Weights of a small mixture-of-experts language model, trained from scratch on English Wikipedia.
Experts: 256 experts in each of 12 layers, a shared expert of 128 neurons.
Training: a variant of Adam for the experts, 8567 steps.
Below are experts of layer 9 (counted from 0) of a mixture-of-experts language model. Rows are named router (the router's row for the expert) and show model dimensions 80-119. Each number is 500 + 25 x the weight over its row's rms, rounded and kept within 0 to 999. Numbers have three digits each.
After each expert's rows: a language model's description of what the expert responds to. This comes from a sample of Wikipedia text that the model never trained on.

# expert 15
router:482491504463506480468501519549499553480491506496542450512482518526475455497549458497486532448533500500455491490502479493
It responds to: Inner word pieces of Latin genus and species names and medical terms in species lists, such as -osaur-, Pant-hero-phis, and the † extinct mark.

# expert 17
router:485513497539539485502479440509475507528506477502510521491534496494520498524483519505480451507482536540498476543503502475
It responds to: Abstract or generic nouns and participles in expository prose, often plurals before of or and, e.g. resources, activities, designed, facilities.

# expert 48
router:514461491523521541512522516499499509497452492537484527506546446506501464504514510531461533464498548476468512486511503503
It responds to: Prepositions and clause-linking words in plot or biography text, such as in, from, at, when, near, inside, often after set or born.

# expert 12
router:537520489514492502560470524514476508498525484531489485498505536494466495479552505523529522464503512502501472502513510447
It responds to: Words in opening definitional sentences like a village of the Central District, an EP by British band, American, species of beetle.

# expert 37
router:540523529560511503500498529534520472473542457514515469486474518477545547501500541469530501523487468485495493469466496490
It responds to: Numbers, units and punctuation in coordinates, areas and physical stats, such as sqmi, cm, /km, kg, decimal digits, and the ( before metres.

# expert 56
router:452498446517511488493477490491503447555529484494489517479516465501468470525542487515460465507484515480487520487498504531
It responds to: Suffix pieces and whole words for actions or abstractions in prose, like -ing, -ances, fighting, continues, connection, progress.

# expert 52
router:448432474503517499474477472476512488495463470474530487507515495486536509537515482510512491521480516460440492488498498514
It responds to: The word the, or a possessive, after a preposition and before ordinals or superlatives, such as for the eighth seed, the highest grade.

# expert 43
router:480495477489536465507457486492451450541461528488526529482497474518473453457481519501439514523517502465529525515441495490
It responds to: Plural or suffix word pieces ending nouns, often in titles and lists, such as -ices, -ates, -ations, manuscripts, characters, classrooms.

# expert 6
router:499479517510538499485541476458513496504509532500488490506500537515486500519506491501544419520482490540525479523504516507
It responds to: Words inside wiki section headings between == marks, such as History, Cast, Plot, Reception, or country names like Czech Republic.

# expert 47
router:529499500507486484468528533451533493471523534539439465478527526507491583493499520502518493459505514473503520488471487526
It responds to: Ordinal words and suffixes such as th, nd, second, fourth, in sports minutes, editions, centuries and rounds, e.g. 75th minute.

# expert 41
router:499515478465490497491499537516476509488468530453527485469521523461525503498478441492500518494517496507483517510446485515
It responds to: Determiners and quantifiers like a, the, one, each, every, any, plus backslashes in LaTeX math, e.g. each other, \mathbb.

# expert 59
router:461538485518488467523480523495488465471500513526534480498492459459469515492524479495481497517492515507493502480511487507
It responds to: Nouns naming sports competitions, battles, wars and railways, often within proper names, e.g. League, Cup, Battle, Treaty, Cricket.

# expert 39
router:474520483535494476503479479506498526535533489493496490469522522460473525514552464504482505497476459551506503538487487501
It responds to: Field and domain nouns and adjectives after of, both, or between, such as food, housing, music, philosophy, and the -ism in Shaivism.

# expert 29
router:535523505467517468487545495491460438455488443537486490495489492500501492502503477478513515511482518501482504509533495466
It responds to: Colons, pipes, spaces and degree or prime marks between numbers in tables, track lengths and results, e.g. 2:10, 56:23, 13.59.

# expert 40
router:512494504438489469494518504494526529506476514490466476519506461515513504501484510513511461465521494487453473539482549543
It responds to: Prepositions starting time, event or place phrases in narratives, especially in, after, during, at, such as in the third quarter, During this assault.

# expert 3
router:521520456480519495494521541517501488531454531506501478532517487482493509505481471547525488528560496520500489480500475478
It responds to: Periods and other punctuation following digits or abbreviations, such as chess move numbers (6.c4), version numbers, initials, and sentence-final periods.

# expert 60
router:495541475514569471478440504508518495507470470485495540485524505525521505491516524528473497539489499512453479503487501497
It responds to: Nouns ending a clause, often plural or collective groups and bodies, such as companies, troops, council, Corps, District, plus built, arrested.

# expert 4
router:490518476538509470480481458456492486528540537468464503445491479473486552469481485495513497510487524533533487531468480501
It responds to: Nouns for offices, roles and ranks, often before of or 's, such as member, Director, President, Bishop, master's degree.

# expert 61
router:509459537529480483518504465465465497526512477540511492453534537483483451443475502521510483512518487483531446469512466487
It responds to: Plural people or group nouns and modal or infinitive words before a verb, like they, may, would, women, athletes, "claimed to be".

# expert 35
router:524516512540505522451471526519525532534502492501480494526508508502486530474549483530483511521510522551536478502481498512
It responds to: Nouns ending comma-separated lists of professions, fields or names, e.g. translator, novelist, marketing, actresses, lawyer.

# expert 44
router:507487470517477459545538494505559494544492475524510504524509534497484515476501464515512492491464510523469504498476467491
It responds to: Modifiers in ship, aircraft, railway and military articles, such as -class, -based, steam, Mk, professional, Armed, tropical.

# expert 27
router:513503461503501471479496495527451518513519500489511525536476483525492487489534526449498500526502478528511518492510481473
It responds to: Nationality and language words like English, German, French, and Italian, often naming languages, cuisines, or styles; some other descriptive nouns.

# expert 23
router:464485517493520530485497503529481515522488451530509498503468513498485441522543465476489482493524452470493497493520543536
It responds to: Transitive verbs and prepositions right before their object, often after to or not, e.g. mention, measure, regarding, of.

# expert 1
router:497477480488519554483533494482480475545523506496498475500523544522565499490453539497468517479499505538546507480503507509
It responds to: Row-opening pipes and field labels in tables, infoboxes and census sections, such as | before Sheet, Preceded, Turnout, Phylum, ″N.

# expert 58
router:484504517515516521546490479500486525479503526486492512527487527565500472499512471529486474491509492522490516487444475534
It responds to: First word piece of a capitalized surname, team or genus name, such as Charlton, Landis, Baylor, Gavialis, Brewers.

# expert 21
router:479467512517526545488558490463507506475474512488494497503529470491501464524471482488506517454523486502530523520490534474
It responds to: Prepositions and have/has/having that attach a property to a noun, especially with after people or players, as in students with, who has.

# expert 28
router:496535489447519461509537497492526539446495528464476519532542538470531500552509482556531491487555473461491470480495491482
It responds to: Space, parenthesis or currency sign opening a numeric value in election and statistics tables, such as | 3,125, (aged 17), $, £.

# expert 62
router:514496485541525522529513544518476505483459496526507460496493472504462516478521496543509509466526501497509502535540477496
It responds to: Short syllables inside Asian, Romance and other foreign names and titles, such as Mu, Du, Ga, La, de, TV in film and music lists.

# expert 22
router:544508486485478486531504484543506479523524489471499511506484453484488503463561502515473525483455483473519487447473470498
It responds to: Space or hyphen tokens joining a word to a following number or code in dates, rounds and tables, such as Round 1, July 3, Figure-8.

# expert 55
router:497481520476506530485513479506536539432500485518521494480522487472474522520531516530511498473521490489509547451499509458
It responds to: Possessive pronouns his, her, their, my, our before nouns of family and career, as in his native town, her father.

# expert 51
router:546493502520496531507483523506506499556501468527551490484498538506539505515475533516499504500495511465484534532524491497
It responds to: At, Born, and attended in athlete career accounts, like freshman at Ohio State; also north/south in route tables and table cell spaces.

# expert 5
router:500486502462493517505519504518503535467502539517515487489509486462527499508500504461534492528474504536510472539512494528
It responds to: Prepositions and separators like in, for, on, semicolons inside parentheses or table notes, e.g. (highlighted in bold), (underground in italics).

# expert 18
router:493477481474531544493456436473497498498526512473479516517530463496525517460489496522519482485493499494497490524488504515
It responds to: Opening syllable fragments of rarer or literary words and names, such as cour in courageous, Cor in Coriolanus, tre in treacherous.

# expert 30
router:511501501511529494471480462469488476520511478508532542483467532507523510480476470471481545471478469479475460537543509510
It responds to: First names or their pieces starting a personal name, often in table cells or after by, such as Chris, Jeff, John, Andy.

# expert 63
router:483473477534525471474507469490506447466490472497534500475470466525483511531475509482499495532456467512538522491498468498
It responds to: Prefixes of titles, ranks, and awards like grand(master), arch(bishop), Prime Minister, Gold medal; also sq before mi in area figures.

# expert 34
router:457467500516506507495441484444455440518500495474553506478522473511489492489538494479474504469528488464462504527508504508
It responds to: Articles, conjunctions and adverbs placed before an adjective or descriptive phrase, such as then, now defunct, once glamorous, chaotic and fun.

# expert 26
router:532541492468472486489520506508539492503508549472498528526488551502484458519460464500508471541453509514513532494513474467
It responds to: Institution nouns like School, College, Airport, Academy, plus number words and digits in event names or decimals (12 Hours, 1.0).

# expert 36
router:459489527484442486496452497491519504481488513511491530485511525489471549507503514491504494509485504470509527527490531492
It responds to: Relative pronouns and subject pronouns or nouns right before a verb, such as who, which, that, he, she, they, it.

# expert 16
router:509493540488462540532478487543472529489475489523527470518473469479503512442451491538492479465481551501518491478552515469
It responds to: Numbers in football goal lists before an apostrophe, and digits in score sequences or result tables, such as 40', 2–3.

# expert 49
router:498497521485529515504527506518521519500545486536526483537517517486511514539529508516477473485478516492534461475525503527
It responds to: Sentence-ending periods with line breaks before a new heading or paragraph, section-header closings, and taxobox labels like Genus, Website.

# expert 53
router:486460477436508465493524470487499477512519520525509492477554537466496518516486538517525498514474473496489499462496514542
It responds to: Line breaks after sentences, colons introducing lists, and section headings with == marks, e.g. include:, Results===, awards.

# expert 20
router:465497523519489542515476527550498556519511521509551482513474523491466491483490522503506503526502498519537525471532521527
It responds to: Capitalized first pieces and inner fragments of personal names and Latin species binomials, such as Car, McK, plan(ifrons), Gran(qvist).

# expert 11
router:452499516505522492535458513531485522450502489502449493501493501468519477497458537504527492451511442519543450539528475485
It responds to: First capital letter or syllable of foreign or non-English names, plus the colon after Website before www, e.g. Mureș, Hrvatsko, Shōma.

# expert 2
router:524555462482523542515538493532516482466487519549495478495466465513502486488501512554507507468487518488500487462455499519
It responds to: Periods ending sentences (often before It/The), plus table pipes, heading ==, list dashes and colons, frequent in species stubs.

# expert 38
router:469509509491464504491485483529502510509517513506541508500469493471491524490547496472525534496548474517500480467498502529
It responds to: Opening syllables of words and names like Wal, Kal, She(pperton), Gol(gi), Mur(shidabad), often after of, the or commas.

# expert 31
router:504476490502486521496538548486495501521505481518509499520520518505477508486489486557526498533484533464500530471532513506
It responds to: Pipes, opening parentheses and dashes right after a person's name in boxing records, episode lists and biographies, as in Ace Hudkins | SD.

# expert 24
router:483541464456513480455443492511492473484542503492504497523508455506481503515492511524490515538487490538481507471517524466
It responds to: Last word or word piece of a noun phrase or name just before a period or comma, such as Ocean, Conservatives, RAF, etc, respectively.

# expert 14
router:471498478487510514503535502515516519544463475495475473454490492497508514502477471483510503456458504513485511506521466543
It responds to: Clause-opening words like what, which, that, the, these, This, often after a comma in plot or medical prose.

# expert 33
router:546518473476539484501508518501494479469476518537480513501503505516556495495474497503501514492544485451458483469474491484
It responds to: Separators that begin a field in tables and lists, such as pipes, quotes, dashes, colons, and heading equals signs after years or titles.

# expert 54
router:500527492490512544528539499511492457492487533458533443495473550512534520437524550548499518484514505515490456479487529466
It responds to: Newlines, == marks, and title = endings in structured pages, plus infobox or taxobox labels like History, Population, Animalia, Location.

# expert 25
router:524518501496528516467451483516511466493525497470522521484469518521511481519511519502490525514472499503446508480559510514
It responds to: Commas after a place, team or phrase that lead into more detail, such as Winterthur, Grant County, Memphis, before including, but, which.

# expert 13
router:526544517491522450508467503534520484515493455483537513537497504504499470514521512494505520488545520503499500518449536511
It responds to: Nouns and participles ending a clause in sports and history prose, like made, victory, debut, season, occurred, often before periods or "in".

# expert 0
router:533497522508498513486523496500517503471491527509537506518501458493489549473494514511527459468492448434496494505492488469
It responds to: First letter pieces of split common nouns after articles or possessives, especially l in lord, lordship, lair, plus f, d, br.

# expert 57
router:477502465510527469493462503513504534499488473489481503451507541538495483488562510566512477498524525518535492471500458478
It responds to: This, the, its, and adjectives like original or latter before nouns such as film, album, version; also closing quotes after quoted words.

# expert 19
router:443522507490506501529477476463487500515538513521495520503471474464504472563470517509513469514560519516471470501507520511
It responds to: Verbs of causing, experiencing or preventing and the article or preposition right after them, as in caused a, experiencing severe, contributed to.

# expert 9
router:468474473509463481493452512525510493498505494466418493472518542487480468543510506506518515534507503441492485514476517558
It responds to: Verbs and verb pieces after to, would, and, or a subject in narrative text, such as moved, took, returned, and cope.

# expert 32
router:490476445505524493536538477479503529482489502520513498534486447506531489537497510507515501500471475522536512530536472486
It responds to: Lone capital letters starting abbreviations or names after pipes or semicolons, like C(HA), N(UCD), US, W(E188), mostly in tables and lists.

# expert 45
router:493530506494513502523544532503528495504523463459460465469501496459486471483536488542520475502514488546526474495489531502
It responds to: Spaces and decimal points before numbers in sports results and election tables; also been and be before past participles.

# expert 42
router:533484477553519518502470475518523552472525502468485523524500499511541461516484516485472505488488482487484542468495489507
It responds to: Commas and closing punctuation like ), or ", ending a name, title, or clause, usually before an appositive or and, which.

# expert 10
router:500488482481486471504479493498467460498498510512473456500490529512471507529469532506475492527440458506507487537500502493
It responds to: Tokens in sports and chart contexts about winning, awards, leagues and teams, such as won, UEFA, named, clubs, Albums.

# expert 7
router:460492480512522574491519509454478504513508527488462538458455446471533457513545482481495505507495514517485474511502498526
It responds to: Prepositions following a verb or noun phrase, especially in, on, over, under, through, as in "reduced in", "support in", "over protests".